config.yaml
experts_per_token: 2
moe_layers: [0, 1, 2, 3, 4, 5, 6, 7, 8, 9]
routed_scale: 1.0
balance_loss: 0.0121
num_key_value_heads: 1
head_dim: 32
rope_fraction: 1.0
init: "normal"
init_std_qkv: 0.0545
init_std_o: 0.00995
optimizer: "muon_variant"
learning_rate: 0.00967
decay_fraction: 0.419
train_tokens: 392300000
Below are experts of layer 5 (counted from 0) of a mixture-of-experts language model. Rows are named router (the router's row for the expert), gate (a neuron's input weights, with its number), up (a neuron's input weights, with its number) and show model dimensions 0-127. Each number is 128 + 24 x the weight over its row's rms, rounded and kept within 0 to 255. Numbers have three digits each.
After each expert's rows: a language model's description of what the expert responds to. This comes from a sample of Wikipedia text that the model never trained on.

# expert 13
router:116165110164126154160131147101125121110168154094125138107118176160117143114129124145156177099139128126144150154148118119140138080167147121141140113137152120125155120135125169176136155128128098167119158150131137138121128121169124165152126158153101166093133154130136131151115150083142135127117140159170121096188115097101171122126145121136131102126148114125181107109102169167147089084135
gate0:150129088157129092095140128121119125139091176118122147118152129124129099105085105122170161101078070133167132153132097094125125137118119134144117113106143094139131156117137129111087151145114147142154137095132146156147121141116148142131185125119134126152104112153086134154132193115132128154099123142135139141115134141114124146117109081144118081116134109102119076094138106096141108052122
up0:102147143091147139146144130143136099143105164087140103169113147122138167169126101167105118130124116073109144116142093163119147093138165155147122130124161121149155093133125098126139121135133165136119133136125108122156169110163108121112125107095121138097170135082106162104146103133114111114128110149131086102133150140113147139100128122052127128112112148181156166145084141162093097149116
gate1:115132066079129143114094160164106113134078143134151126097115136155087125106138105179100190133151108174100118114115136136145107135156127142138128101136155141134168104159076122110131113123122137108148131122128130151145125093116123100121139144149159099109124125113162135139094165075163119183084146118147144107117145125186134118121138118100150151132150120100162101137140130128157100141121
up1:111100108111141152145114092153131119111056090153113143114163113129112138153142131130157153171141146094145128131145125153067132097167130152092132167145111118154144102165136106144187114160111071136128132073118122156136140114147150127108127100117124133135137128178154135111056147134115145114107132123142143155099134146165148125115133147124132177128164115117160143126107136130121104100149
gate2:101179115145095140143133155101149157114132110126119166101129136104151106136135158111110172141107101099178165109149161092083097088123126148118127143102122131135154086139084140126125124111097117109141127110152110099104155097084125145137133156149072132107151125105120143147141177135137131097166097126137146109140155147120115109085085147097123147075141112168138139125108156119151119091136
up2:108110155097127110120114163093063150183158092134139155104104129144114124141144107143132115168126117128155155125143127115131122153113158153114136174079154140168142143136132149114125146115127106161129149135141146100142130107126092131124169176096079158173130125135075179104162116108140106117126136102159172126123128133129128164118149142117101143128122105124177136127143133112192118134100
gate3:090161142115136158138149126127093184092122128119135119113130096131132128118124118118130138126167184120152098146101115128054131151139159160104151092164118125136122095123120167161153169156160122095116154131177148132134095181124130165123092158155146160161145157136129097120133155115145118171125104085132115121128112159095149142141104142151147141117134123102158123119178156139128129141147
up3:140101145108152132140133117111133158131136107187143142098155161154115128115117108103128128136079101126093159149161163140183116117073167135133113119138138121121135118111154107143127165138124115120127126156173114120171144103173096115099084142106137150148126159096148147154135151111127071123110159152136204132150112083113141133158137120155113167121122109125143149161103150130127163112141
gate4:106110127111121170152149134105112102117123109147134157089144110087125147116150107109133181082125128116121105100131118087120123149184152119098103138107135111112146129126128141101146108141127091120111127103172110123100111107163148134137111113133121099131124122161110124123127163112160125108139114154099184088157150118105120119066118114119147181104196101108113133083140133148162105076108
up4:141102117126098139095143090128166121086165148127145109127111089143131178124173124158124167107118141115161099107103154129113123131148143118157116145144155125118137115106124107141188136144132125119126138117162130139138141102154168136181069088139167109110111132075152119149134106137083115125129108116110138091148104132100125118138075101111159131120164089149159108139127171157137126092160
gate5:144080145115139153097135086133145163150105117102098169128153163121158167106163159131123109095142140139145130128078134085151130086135127121104143122136092099140142113141123143124123166129164099120105151125168096150114127159110127120142133145117136175090147102168160097098140160074126125100107120127151158105143149114071122131134109137081126108145139160118139115124144112168109076107134
up5:161138144158144135147134139119176122134115093145168093145101153128110123101146126114158146134117103118108134155097147124153136118132107157131125151114154151129075153125134156156105133115100145177113129137110147153153158113145077158101114140137111101197133124156143125103129102101074150134120086085116111144127123120124114099125124114147135142148138078139138091111133105117075055164103
gate6:102150176121161147105124142104091141113163121116130170121168137120106096133138162140161149143104079146109100119113108163088127151109143116125106110110157072172123151119095138120136172124134105110124113124102133146125114110105148117156174146078095125115109153083115109089144152117097079136100140131162101093094093107158145131147156145126111133137131099127155105109131143147120088125160
up6:173126113098139108152138127157115162147141111119132140157121111120117122129142140130127133151116118146094188134173151158161129152121151105107114149132155085096116108141099120111079166135140140129144170139156135172143124103132119113111171134081080147147133151109126126157109138194104169122110136120163140111144128109148130117136089142133178131073103125115152142156141124129110088101183
gate7:151107125125144145124090142168100144166122127102154165132131145151084107138139110130161120106108082170149103124094097154116129087132104142161120111151160135173109128104131135106093115124087127134126105094136143125114141146149117130153111145108127136124154149164171130123088125090077137142142092148088105097133099101105169170091138091170140135121139106107185141129113135123134139151172
up7:110149124143146116086158139140152091127162141131114115131136148112138161111123091133134117117081149120176081149132089115149124128133151153170107120090134142114131137149135185093150102141112093174124097105124121126085143122132143121131140124164131121115132185135131108156153146144086077089147123097096109108088134152146159163158106157119104148139103166119179134131116110106104115136092
Description: The word "the" after prepositions, plus other determiners and quantifiers like their, its, both, several, other, many.

# expert 17
router:120096126128155163114115110117154132117174152121112167161129099137160150111120091082143140121122125126110131170130130140152124099188150146107137128170100134119096114150117169152107142180123083115144152128165096126140151100175125119149104138102145162154099169114094141089127161111129158103095140116135136138131122139137114122141164144164111135138181156100145127144107172156087125098119
gate0:157130063123117143116103108120086113147115146145127117110171113142125133134121110147133085143162127142098130123113094120121102124084115156109097125121140121105082110137116143148187131110116099061125139160121138146119135128144127145124134143142140152095133119148137078101094121114159103150135151113157141142091135166168133123132115095155064132140152117112162091144158149091107164085169
up0:140129110096109134152141117126150130126122114130133083124181148133101127132139146158134084092128125152123073125133117158125132129093142139152151112139101100105112164076132110125127146150137115094152123162133116142109136133129130149151105161097153094109077126126088154111137146155142110151156096098144103120177178098148135128132101104166140135163169175126091137110127155135101079084085
gate1:162160093109128131173163121149082158102152166114092112132169129137123119118153116076130162099127133114116129147117177125115096083135140173141108116133129127129122105126128159179083114152162134083113092145171095118123124109116126146119151102153088139113120139107116113144122155134112113121124122145151090121128143129133125072173134164131144128153122135068135132156145156157168151150106
up1:138110147148103150140140116130171088128124122096132157097133081092104163112085122065136154119127128125187106120083149121159133124127128137153106154126137157123066142169125191104165089119125121101161116140148125125107129105120104112130121158074116117112137154147144085078116104115115151155114137111162111120111089123103130133128112156111097140153128130116119115152109120126119134150178
gate2:165153099112119121085176090082140157086169122133147097153111098131156119129114134126113156101131109132151143144131105101175156113056119167109143113108153173151111118157111179119078113123139089107098116100121116112105097132146125110138133153086131130120128141091109124122110109111129134144145138126132145123147155124151167108174142157186146151138102119111152118120117113139101109147151
up2:128092103127126135139136145127135168157132124108116116114124115120138117132159119069140154160159085146102144141088104105088104143173148103101101152130117110146136114167117152164130083163138140097103124130113096148152115129135109140162123112126142113146115164137078113124088090105110114171103156131118134122119068126103132100114096201160128155157108133151151138105119144131094166141144
gate3:138143152113129124100128110139142153059133114120118144107128066103122095166141109130135145179175117126124140069132114117142180122130171165164135086133095124144120146128101123109130116128146088128134167162134159140091153106114126116103109102165146165110128138100110158130134167134146133099100119155138169114113140124148158132099174079128123155103148137136116144165144137135125169105116
up3:105085069138103148138126161107157146159151127112084093140128128135118143139166105128153158137090165145129122140124148131072115089144119088139092132165137087140131168085100176127133125077155121131119065087179099140101117125137108133134129132152148122117116135117120112084114123116155084123119153117157117137167142142177137132092133121098146141120115151112115138120127128098110112140149
gate4:147113164123149164095137141085103157089165126124105133113127124148135185156133061156105129161087145142109144169115120114111135148142158121153160129125123115123099134111087144138107158147141136132133116137174080120148128126115146151152160080158131129128116162104112136107133164139137155143127138117121147127101107147117069151152139102156154176112164096137119121157121155160162126086101
up4:174125134162106127116130124165158104128128124122183141143158135145130146064110156148094119131118108156083106138164137140136135166133168130105126137108120127139165130137149133103143130070093123124139131114100144165093136134113113107127056103111116095142121129154137091133119138120103097142178106124160125134139099170113159113107105153135159125141180164146137144103092134180112123110111
gate5:142141158109089112112142107086139174126128112150116146127150106131145129157101118160122147114138137146128102152158174141145128106141123131134063120122129129162092132121106145127107154116143132095169110134143117168150147084074140090137113157106088141132176147094095126139131149151123165134138142126096118156082114184129143148113161101084088148160129103124121145091091116110121144097154
up5:093132154126152151126124170142131131107126161132120129155113109165113130160138124053138124086117151133144109143114141122133117131160127140172084121074141148212112109119147130123086133146117115133116155169134115155165127146101163123169132154093108154131162098119082115119096154119148135124123143151110095100113116153155158148104151139140133131161182156101166133136142138136137156133139
gate6:117122104154122097169146165143089109096146130104110116108102095126112115106107127115114111103157132119124101148130107139179186100172117178140148156082124149155148146143139132159104114157096112131127156094149105128127129089143085127163143128125108112113118122120099177089142122144120142188145111113129106133111118117151108151097130153122105123156159129153093104161163175165161142137133
up6:115091140099122117116183147090112157135098180126074136122109161122163106120143138124154147108151109177097143126080086125097109123135149100125111069108166149103114121117114161129125107107139134135087108125131161081148138151121094135129154133110163094167140098107100127123118103162150112091132111118129103124129135132101098134156110157102154099126100136102157103129127115104127111092162
gate7:130099142097145114096119131103130138096151111091080150162130112142097142099128159107104101165105113122159141130158113135113128131119111091168121131098127108174139115139105150123117146115135132108170154154142115125121099128150143143174176146148109119084137127165116110135093141108110145156144194136131090173096141153183135104142090121134118102115152165086125138142118116145121116113068
up7:114121130100140150141152070110140144057171143127144142112100104118119110140129122134143129161132114137104143142124102133152131096110131131089097148156138119175101155117165097137167093130161150133136127081112105099136144138161140107131117122109131156158139156171136088099153140135088151115131109084095103138113124110141121115112175099171138117128138141110182140186121132148091165144131
Description: Short letter pieces inside proper names, mostly surnames and place names, such as Bre-n-nan, Wop-ner, Log-an-ville, McDon-ough.

# expert 6
router:117082147145072158098144116106144145109148113118155142143116168147159138101122138140143072121148084132122144149135099113120125100171151163157137127146093122138116130124129141149102103134108091119122169160136149141148150120124111154148140158111138132165142140072136171087131132098131156079102098152165096134157145134091189095152152152130126129094151135112153129139106148133099127115089
gate0:182115133139098125118130136148116129148149102114149125157105128104136166157139153091156142115131107156161124155072157149096096113138138104143126106122150124102103173088127070148121110094133116122118139120137133145159178111097137130139131136102147108148128126142144147167123111100105127080175132133126143089150152139132139135057160145148137130131151128135123153095127098195144168096114
up0:116122101160161121123091100104136115142117153141153117146130175149135137119086126123163104159153123096132134147136172141106117112102148145118132094166102137160124102069121081146164144146171123120126125125134113138156096131097110158136145145137113142115113152158128107095117093105171145160120132157169099126131106162105100164168140126105117107122131110074099063130149148104121092149150
gate1:170150152167130168138125127143132117093125125117138158150118145107108125132141134084132105122129124151114120104097121129118110129166165182133124086113099113126133106090147130128126138139129147149154111086073157147138118117093131151151131145145162179150149144069147100083119131118126136112163094182130098140115101161116153129137148138159084109120153148107153084168120169122134124110080
up1:152123154159124175104149115134084158145139134128159135107105126117142110081164145101164105109148135141165116090141118124108125148115154114163089137117108122152159118098077116102104118079095110156172115098111137128102141148139140105157137106110157121116159122113156135133147103131108097124115078158160113098141135163073145126187110168159133147144144135109148141099131166148105126138145
gate2:140145124152150117153112101104147159128175109102086125087115194153115135138135115150116158131118094136109103142163094126094139113145142101116117185106156164136100094111110220109141109127116109130102115151144134127149135143121123130153168139151137145129166129132124136154117164133137123116111132075160110116130153133145157130121094170102094115104149128116113159123154139133175089155119
up2:136114122159131154140101150091119140163109108122123156128119176103155088113085125138125111145118143117069134154096108122101140108164141149125155143160132088143200128145129132135137139116132129108161115066166166143142130123139163145101125119098147121150121075125144099140146149129138170156098091127161087124114114143098107119088129128104123111167145153117088105161143097130159117122103
gate3:154162123142156139123154066146148118137123167148169121140117103126089116095098115137100116144134145145135091113148155092131125123148153167134130086143137135140148136125131130139130085109135106109119095118119157131133161149096122132111131147105122092128213159162140130154144161146066138120114133101117138135126176107121147134098134195128146160135126159099122129124097128072129154114095
up3:101114099117107130130127165124110137105153154094120141153101132093106151141046139139153134144145099153131165149137114155102136111190161125126135166103090162148108141076115117102124128151120120133162149104093116101158168126157088140130135095142154103112096117078125103124118178148147131150112122118103109122139100147133132118110131125101132128156096145129141166148156175144108120135172
gate4:112132132149123109123142117113149172111114115135154075135108090132120144138145121142151131118140110167096077133131135103095147146128169155177109125112111099178117083150124121201143075105110145122158116067139143166110165146146170120128134138103153113106105138102144140155103105133091122103096104123093104100120127137111139133159143127130100158086131137130110114157114109137106166135099
up4:116176113120147133134120105136117139100161128142105105138158163083144124143138086160103147114114107116155132114087140149177165120114087150099113176131119140131087117168087138126107092128104124120116126135152099128133162112124120116114159111163087152131100127160138120156145160106055141182110142147140117160150151139132129127123119158121116167179098135150164126129165146145118105131164
gate5:120127120163122126101136154128104143141147151136141160123132136162158143163123114073108155162127143144181125138182096102149129155093173144155098145129110135082118127126118117152147130122124108137106147097125094156095153170132146101159154104104144159136139107130130156143156093088117100114106151127119150125109160111129119178101170083130098139112189143128125103089121140097150163140116
up5:084136085149135186117118085124116138117099133135183140091154113153166131121119135110124128122128118184116130131101130119081123109118112134098096097125144095195136134152100146118131104144149122104116145101167147112143180104124081141144104144156129140101138122111159163084131139117123083097119085122142117151136102101139151093138177118143092106153110105129123101116132130089118143143128
gate6:126099119127116106083116113112118177079111111144129112120123107152127185142145127142150092123116112150154146124146151118144091137130130101109153107143133114112118130161135129159153123149116094099150097159114147182108122132101089150091110101080107191108126163115156141120108159122104122133161121143131125121133163111112125137158172105178108138099081092140096097147073131144122122106109
up6:086132111121098089113133101099169189139112077161154150109051116132148132101153142127117151116119122132118111126107105122120112140158147139075096074136143147150111123151103141124148146169126135085132125149141141144128142156141118152124162146148149149140148136113126115128160140108119097191146143154150117123144113135121109150161141183120100121112123078101121141117108159130147109081148
gate7:142137084148117101120120139105103089124133094137114143124159130106094104129119159132150150084127172140122059120161081139128131103126092143139109114153102124130120141149172144150126083152101144079126099116145163129164145110109145111144132104063103143139107095164122137158173135099140119102123132143112091135171137169154146116138090133161129116142155128150157114163116132159115143155139
up7:107123125118155109094163169083168097128178145090157097104137110126096135102140137149088097119095139134157140131159135106140132122112109161165092108153141121142122125129138146126132112105095095157116129138118164093115139117097163096148152123101111153152122145149089095120116095102119117099142121147056122117125154145120135146159126118151077109114123154123173175130127099139073122135133
Description: First names and surname pieces of people, such as John, David, Dennis, Taylor, plus some place and brand names like Diego.

# expert 27
router:104112128125140129118131093127146126117135186093146110158140135128148150132102136130132109120138114143159130165143053144152137147168132135097144106154109123107100151107104133130124120141117090139119114154131161136150147137167094142131097126107112160133139129094117146087125156092129141096081115188182113098133165129079171123120117143111107105117140169114127101124105149176078087110132
gate0:094114164146198149181172183099111147111135134102161150135135154108124116102095131098131120161118093147117148127135114123123123114131116159103114123181129111116124131122100141122121163152091112125110196100150140171120159144118106104131145134127144160097121135110128159147132130153108144144108088113166096151091160157144125132100081139137127150147118154089151114100092117117125145159122
up0:115082138139109167148111140088109108067140154143133112147158138113116079131088108121136081161124112112142118151134074109155172149167139149107080139120134144111122162115134099127141103076088144139127130143108088145142119135107128151147121089122110101106145166108137183113160098108093112134137133134131138111097146107149113151115135149114143081090120115111123073142103130119130135160142
gate1:133132155088109097126143102159141118117162110098166102121119158105139153181126146135130135100145106117173119143175140163128068132125112136140115109135146138137121070162101156143148092127203083092135124136152137152115156166139053111133095120122130110147100136182128133139127114110133140166149141121136139126133168122162128118158136125112130139108143168117101117116100123133142117136150
up1:113090171149132126081105108102139175141115109128093112112134112166129137110130126113121124118140179124167068164121126182095118154152158172136115137100107125103090092123122154143120111127140152144158138144117124155157163129113120164093136162138117111116128127154129158135110120135125102165153087116147051114162126092132142114120135103144172165127099131112130108121089142111136101140143
gate2:130131125160096144137144140158180089087110131077145123110126144122156152120081094105164138115187113105135129137181125120091114125142077165096149079127112110161154110127114146161115138131163155141138120159135127130120119092119102158146144082110116145136145125125131100146063146160083143105124127173117163157147119110116104106122102121144154152138143135121139124103102139151130095134145
up2:156117108091087163151121107149126151106154088111142116091129130114125125101095093153112137128169140126103169123104113128091106143144159129120134125148102126167150114144132110169147130111129104152101151086166187128108106098134096105117107127141156142159116134110132083106124175120097165141072117181127113175130138142150103144099130087118153120125134128137138169131103123162121089148153
gate3:091156163122168144158126113139159125143178142150153126125149126158109120055109156175113159134134112153166157152129105123123118095092154138089121126110130159185165121106154145101147136128096106160156100130129119170140126130116101146093155123171107121114162154109128138113128146129140152120185151143128137080177130150154154109144092141143136155101145102143140112146118128127134131102124
up3:098147145143120133106109121135134120153178097151095100152181150104114153126121136120073111173167131099133135149133087103104140067105134154095125155109096167138135139125138109153135110133179096143154140117155116147136131107132085126127120087139123138102174123163084159116131159101113125107143093132130140133163110180150120115117131088120132139152141123143137116153095157114144155170158
gate4:106142148076096105163136087096102126104133139110144137129143162157111136109162119157141117117130158138184095156131118102137097135115135169099138131151136135152145140175145102123094115134139076121087120170162137161120116103149133172116087109072147156122130128111127110113112165085094158124105126142161144139114162141118155157129138096091128109161149165145153098125139149147111133134159
up4:144137076131107168161084118129150084079122148137142111132169153117111122156103176120105120077154147091132102124105134121117114125145151126073102160127121125140150145115125068126118115126177120145108110138094132170118133159129128103158090129123079134128182135122173128103109173120108130098140118100138122148083157118112159146099129123126147118116123164131134151141101131160124089134133
gate5:172130129100133144113163114097172165124127118146146118101136098114109140139105103139166124124150147104140158134170142103123150126123150089123154146142132140110169150145160197134108090095119169099147159135134153140093116132119133117154094106107142083128126112140101094114107119123097169172154134076123129100174103126137137133106141141099160156092105130125119135109153134134142114125201
up5:160129130152131108097149086158154158126113158123175124119108084114119120131157136165145122151088125131100147111146180108095141103136112131127109121129126143119120136144105109122142100144091126080114156077135155150095101142118116088087106097090146119156155163136129109146113156153108162142140119130100104120110114098093116158139118125182122148141128187108108089111137061124154121143121
gate6:115143091120148131133111160125104139132125129112162104132155133133100116098107096118122121091137092144129165118148131120140137082165133125083119112148127111130164141082099110141152104128085119142103121091107081104150075145119120126099130144114136157114098163103128114134135108182095156160113143118115129092149167078106153151115097109075138096152102074116102136161110150144110141117160
up6:145112117107137112125102096149144095114120103146110134115174125124169144138084120141109119138131169158148122131117102115140137078141129104124108121100084129143112111094128120183123109127134129110120122132134100142154150100118103178127165136130130143117087156116145106152188141119140144114134058144184114131160150134146163136109114090101131158165153141132105103153066150108126080102124
gate7:121122125164110129086122155107125135096162164103152143131107095164142126105175109150120089102159137154146155138128123082155119119193135129104147116143083145133125108117127170165065113139144118136109077133144118132138160178162070147095145118128140111091127115141110124150135113103137139154169160128127152097163114141132137133138126125149113133159129141105122131125180153114132113154083
up7:145131149125145111083157116137144122135129125146170105101116102111141162078118119094137120098163146093110074131109089162106139146137137164089126155182120161133181106087115098134115149178151119106158101169103093123134094105087111106121142139119128135094112164139140123147118102156122128089115127158146127097172113122151144129094127138092106102117105159145150117132123174129120122121128
Description: Country names, nationality adjectives and recent years, such as United States, Brazil, Italian, 2017, in biographies and sports or film infoboxes.

# expert 43
router:148113110168106156100160144117115130103170104109149109157166207158173119104123184115112125127111081129125149152134122146128127078142127131118126119113113115118133094131122105141160129139108098170144110191160113150135137126151137186111139147119117141116123120112127116101096141110115147137144117106147117124138126144141145083138165156162096102142129188146118111129089093148126162100134
gate0:106084093116093184146115111134148157127120095129109119159134109167138113087087119130150091157154138108123121113140096173108142096044128123130150118176144125159122114124107144110113117124121119142140178159114092142116149104121144134112157088092114152121118120135119138138111104156125170142142148090109114080167124166135125144141120094106133117137145163145096132151117162149134095115097
up0:104163135125119135120122144140133160128140115136174156138127128135108168103121102149159110136160111140108138079174131151121123132117112116162120137116117170148149100124139117165111145120151140151203181149123087121184158148141152127182143084124155137129162125115144131114093148112131180152164105095156101105168143155156108108146131122137149135118113105116124137138130134165182137155148
gate1:112120152130124166094135193140126158144196165090165155086132165109143131115117149123106132130110102141163133106107126121155076117134140127103133122109143098113151080154114144130146116159113101153063151150135135132113162108125128116153155125117099140149139117129131101135094109127095092145092125093110140159104119148153154084149117140132157073175147161120130154126105126128145119129131
up1:135105103121149105154143144110114101185142101143107089146141152172159098115158110149134145126158133086101106169182098154169135118117146141105103132121097107169126075114092147117152074129141143121133087120129120168121140100130120144114118097116160109152113138097102140149116107102138100108178146159108112133150097136097137124116105125120122124142093119119107155169114149146146108180116
gate2:152128149124133146124129163154150136123103129105135118123146111107099141130079166140134103138094100135106139149144077126101119129123147128130182081157057137134137113107141115124116130137141125161108166110146131156110109122121125153113178149111124115104124147152077110135088157099119122167140102135101121075081110156157120108096170122160158129140136123123096153120101101193131110121096
up2:089143150134131160139115101149122157141141114121154078140136136134082134150097148134108083117175146148168118115156077118143162144066157123117153112122124128133116133100101081091146156133117133116095140132151050174136098103113127149126142162131139126082127106107111126133084143102165159121136122134140095089137139122095092166119140136153119110110118134130110099099135103151147140110112
gate3:130098114135121162114115147121107124111167131124104120127159116163160107121154162107169116133106156130136105077101132112149098126097138119136164078127103118097144100113161150113141109139117132110130113142126139141149151123130141152119183142114146057142109113112166125130096126090113114161134162169124104118131134115125143077177149160160134118198144136123113119119084160105155165106156
up3:148104088098166136129105085121132112134094123182127136137150130158144113135084163138165131152157121138155085112165134133121152090119130134059128141164150117099124100143157136122116131145107088100102132147120115139069127091136142142091169122101149114111146114114151151142129178125141148125145122140123140087156117187100090129136169124112137154129113105144124138108122124123133103113188
gate4:136162098139150141095137128163100191134151113142112115119097129139126139125118179176154119112127124153126127096105146166127125113117141098118132104119153109155132092104155108112097088059121149110154160127167121165129127132101122179099165143091092125130133142088108148099132163144103125165172120131170111117114105168135145135119134125154106127172118134125148132109128147157127137093083
up4:127137094104116109114133137120144085143136082148088128120142128123113153123109157110124150088122114137143149115107122137118174100112128107138107086099102117109129164146155131122083134104102119102135125148144122192143108099119146115126143138158162093147092119153057134092140163067136181155150129132083107113134091139083116100107093132136093133139123113107102154119122116164126100108117
gate5:198137155112125150152129105091165113139112097149130104149108102115158174144107122123156129162073102114122106149118137096138142095146142085190129123092105079161105112170137108103134129118137125138124097141131076149122127156166095143125130151134140115138164118122131142133140136127110131091139118174106132164138100109138104125143153117134135109114152131094119100122081136109176151137081
up5:133148118141110164131159086114117132107104098115108104108148139140094130089082121131123132126104096186159137082159089085121096108112099164135119103106126137105171106101133102087069123158096137115118111126116136089113136123178076180104126117127166084129127128103099090144106107130128149154131147142113126108146109156126134152128149116118102121133165106151112152136119102140106126099117
gate6:132134135121122147113140150118097144114154130113128150146099076151146113128105093152118118142104090126146125137092142160121163097122145103172113110120141149098127111063136118117098120121152136156129147123149121142133135117146106162133126149132097183178093124083113156101085096081130138152110116111117152121129147204143182123110131107163116146166099134144094109108143132128133132091082
up6:099155125142104165138142144114142117131168107122088163119141096126114096124126099104161130086139065105121147072154122130131144119110130130086103153128101088090123100155144128094113158135138125089159110148142128138132121087118096144131094142113132146150113133144095117121062117123129143117156116160132136150089106149149142128123165131138165135171130182112101148132108105181117112173125
gate7:137127114123099102127159148134122144099088122102159134134137130121104138123087140148121142150121129121119145116136161134139124119135121163120135156062136092096181079085150114117152108141156110140071119175152092137095157113180098110094139142193113142123148107101099107122126157116142103120112136116133122150135166145125118153119149131106102142137130161089193110109097110107122155136159
up7:121119106146158104139169174107138147147093126145095166122131114145112126167101135113106102136156123137138130133121120144142130092080131156103157165090079155120125099121128148152106113149125133196131136122135090147149131107151089124168151088136133084147111164153133131138163138128083128134108073082155127127124105103112115114113160145156122111114148166164069144144111135160120127132149
Description: Inner word fragments containing consonants like t, c, g, such as og, ac, eng, it, in altogether, engagement, Instituto.

# expert 2
router:164143118184124131127141126078122131089147132105090132085124146132122126142107125133128107092153141114128167123134089132149084114156145135151125127185154106123132119115129137135110117122118101126127104138120115160110150169105138154127117121125136132125115161094132157143117174136137170129142136118123096109155146125118192085148148131149036078155163091127116096146117138093121109127176
gate0:169166118105082143178084137132092111140112127139089134123101085110100125117107166106120091105111117118125157119144136172136169106123119159149146137144083102123135105115140093127165113125155127126140116129120152096148117133141101116122132163140116126191118121135146092147117125085141166135152157120107155097106149143183121138140159105118091165104156126082129094150108128139128177130151
up0:126121111157185166140134100117100143135183171094127168174098157142079131132137131107138133165098104154119163144176135113134130136167134164127097139114150103146141118083145105147164146113136122169110143110113099159118101138097133085119098144128121130121115155121132163167121125152164133147118112158139148149114105128167092107094134159125134162143103111107169126160143126122125139169142
gate1:129116117149073116111153125118116136142170132099115142083122111170164139134093123152084121109163106130129154140163122094096119121090140119150129109122140125087145145141162121186097116122116131122110116146154140164149136186090133125124126137131154165159075109129140113123124141160101156156145115078161108126108093124113165146090140114156098114108062119163116133130144120146148159134147
up1:119087111139124160152162135119139147159145076098097115166091128098137157087112197145114133159107121118122127094106107158136132109152137097137151128098114190109142160142138113105141087092119148147132177129174128118130100138138151089167120164146106125095154116074122130099139128161139070119115107111147104110108130126139138154106129118111135110134148130153140132145130155138090096108127
gate2:120129138146136136134132134154138165120137128117145148128094176175109106123145108139123137097133124127106166143160142101143086142122093114158100091108156127136092083121143162130144097133098122122118106145095112156118109143120099141120130118195167122110151128123112142161106146133136143128138112139054128130163133140158062147135159130120115134104164090140158125134113130105056101079112
up2:130150117123152144078120069160110100120119112119148137117143078142115147113125136161122143117158091126113171119162107097153119126129148101125125100090140110142118128102128122157161115158127108109134099163136134152090084187103171158124158080144126096152109092114130111142138135138129112144152180145143091120132127149128079087131132115099101069116136135107157075121123101127116126118134
gate3:114087074153155146127139128100102141127095113127130141098083144159106157129134136124118127102162080157118139090145150100109130112111136141169152110129139102130097150095136109141079082117084147142148170145096109158130115149108157147154173128135095122162099118132140094173101110131094139127127103145160100152157099099099121150121154091151117129167175099107133134124105146129138157124133
up3:133137110111135135099123123162088172106134114114131126139111116159113121171118113147134157138105102133153130124125160089100086150095118132172092142146129122103131114111122123134131072161097167122108170168126127143116143109098126146113153166103140148109138114110143108146106095089136142181113161147085158137139178086146116127135113127081140176167123092144125130183123139101091147134116
gate4:114166141125179161150141114121101142089154096165090146149101130158112121107119142153131121170155153148145131101132082140136165134114130158120174130134121121114152109111116121107141132184167144133106128118156136146107128148124117113127136101159116179108151122112142153118165120124072126175180162105152116090160112160158156112129151111113124106150116108152105121161129120098166127139179
up4:162153153162136126121141135102122080105124142144098086090118141167122144139171157151143119149108143104143168134158102126144141114113123174135137150092130125087136142098104104099127114130086122168139167113118124126134146101117131139152127090095109168118113140139120154186141132122117069154099171133112133126110111103171108133171155103119112149166134115093108141190138126138095155114136
gate5:152155125138112145145168111094129125121130090137145161123101158133136145123177148156114128150143113105089124123118180131090089145158179133172141153148109102095183104116134109156139114141114140141056109131115137100133170136090148145142115128128118155150140173156112130164131151146126114099130147083106124141126134151132175150092117112117093114125135087123147119111108110073121159111143
up5:138137138145136135136147149087126127153111126124157132159060129119145126130136163125108133126180183155155133128142121087118111134127149154120142132146106077122123155131144134145107100146165135132134143156148131146140131102159111108127087122122137115174095117173192122096114162133117161107119111144111149143152083125214072133085148096131127121131135138125119152158131151129146142156154
gate6:143123120135111133115092147103135178123101107101131102120134145089119137116093149116088117092140143148155152130146150138138160131127131120119089186115150127123169118140129121130130116111162147134093153146076128136123121124128133142161143166158109142101085071136124119148124136151155171153104128180115163111152120170155192105113125152129131156101158122117130147161131169171108142170167
up6:131095081141133111147103105127124120098194163151086111115115120124165125146138143130089116120176146110146129101134151120147125126136114115162137131117110123165098139153095149118105115153108102140118143145063179147139108126144081111078128097135109108116142082115134103187127146122137133138094165126154124088111128158152140124102156135176102088115099106111103143176118138133132130138119
gate7:161131139164104160136110098119137125140147105130131126097134144135122147145137125142118126107124106113168131086141152151156120110084114162158138142135129118113150137111069090065120136113127110074100118112142147129148126169098149121137153151132114164118086163155129153128117131137115085163123181111137076127142168144164120120092150171131118127117164156120144134104127140101158148143198
up7:133097143129121149110166108162131141147120139116119116191139177100150128164104128109130114120172116136155184127134157153153117164149130138128098101135156128103134087147113138057150125113093144108122158104134100143100129144090136136138137091121119149117138124063110121130176142129123092178145118130116107137126114177132101111110101135125128094128119112092173103118068125121109118128127
Description: Short lowercase opening pieces of words, often after the or a, such as th in rhythm, suff, sp, t, all.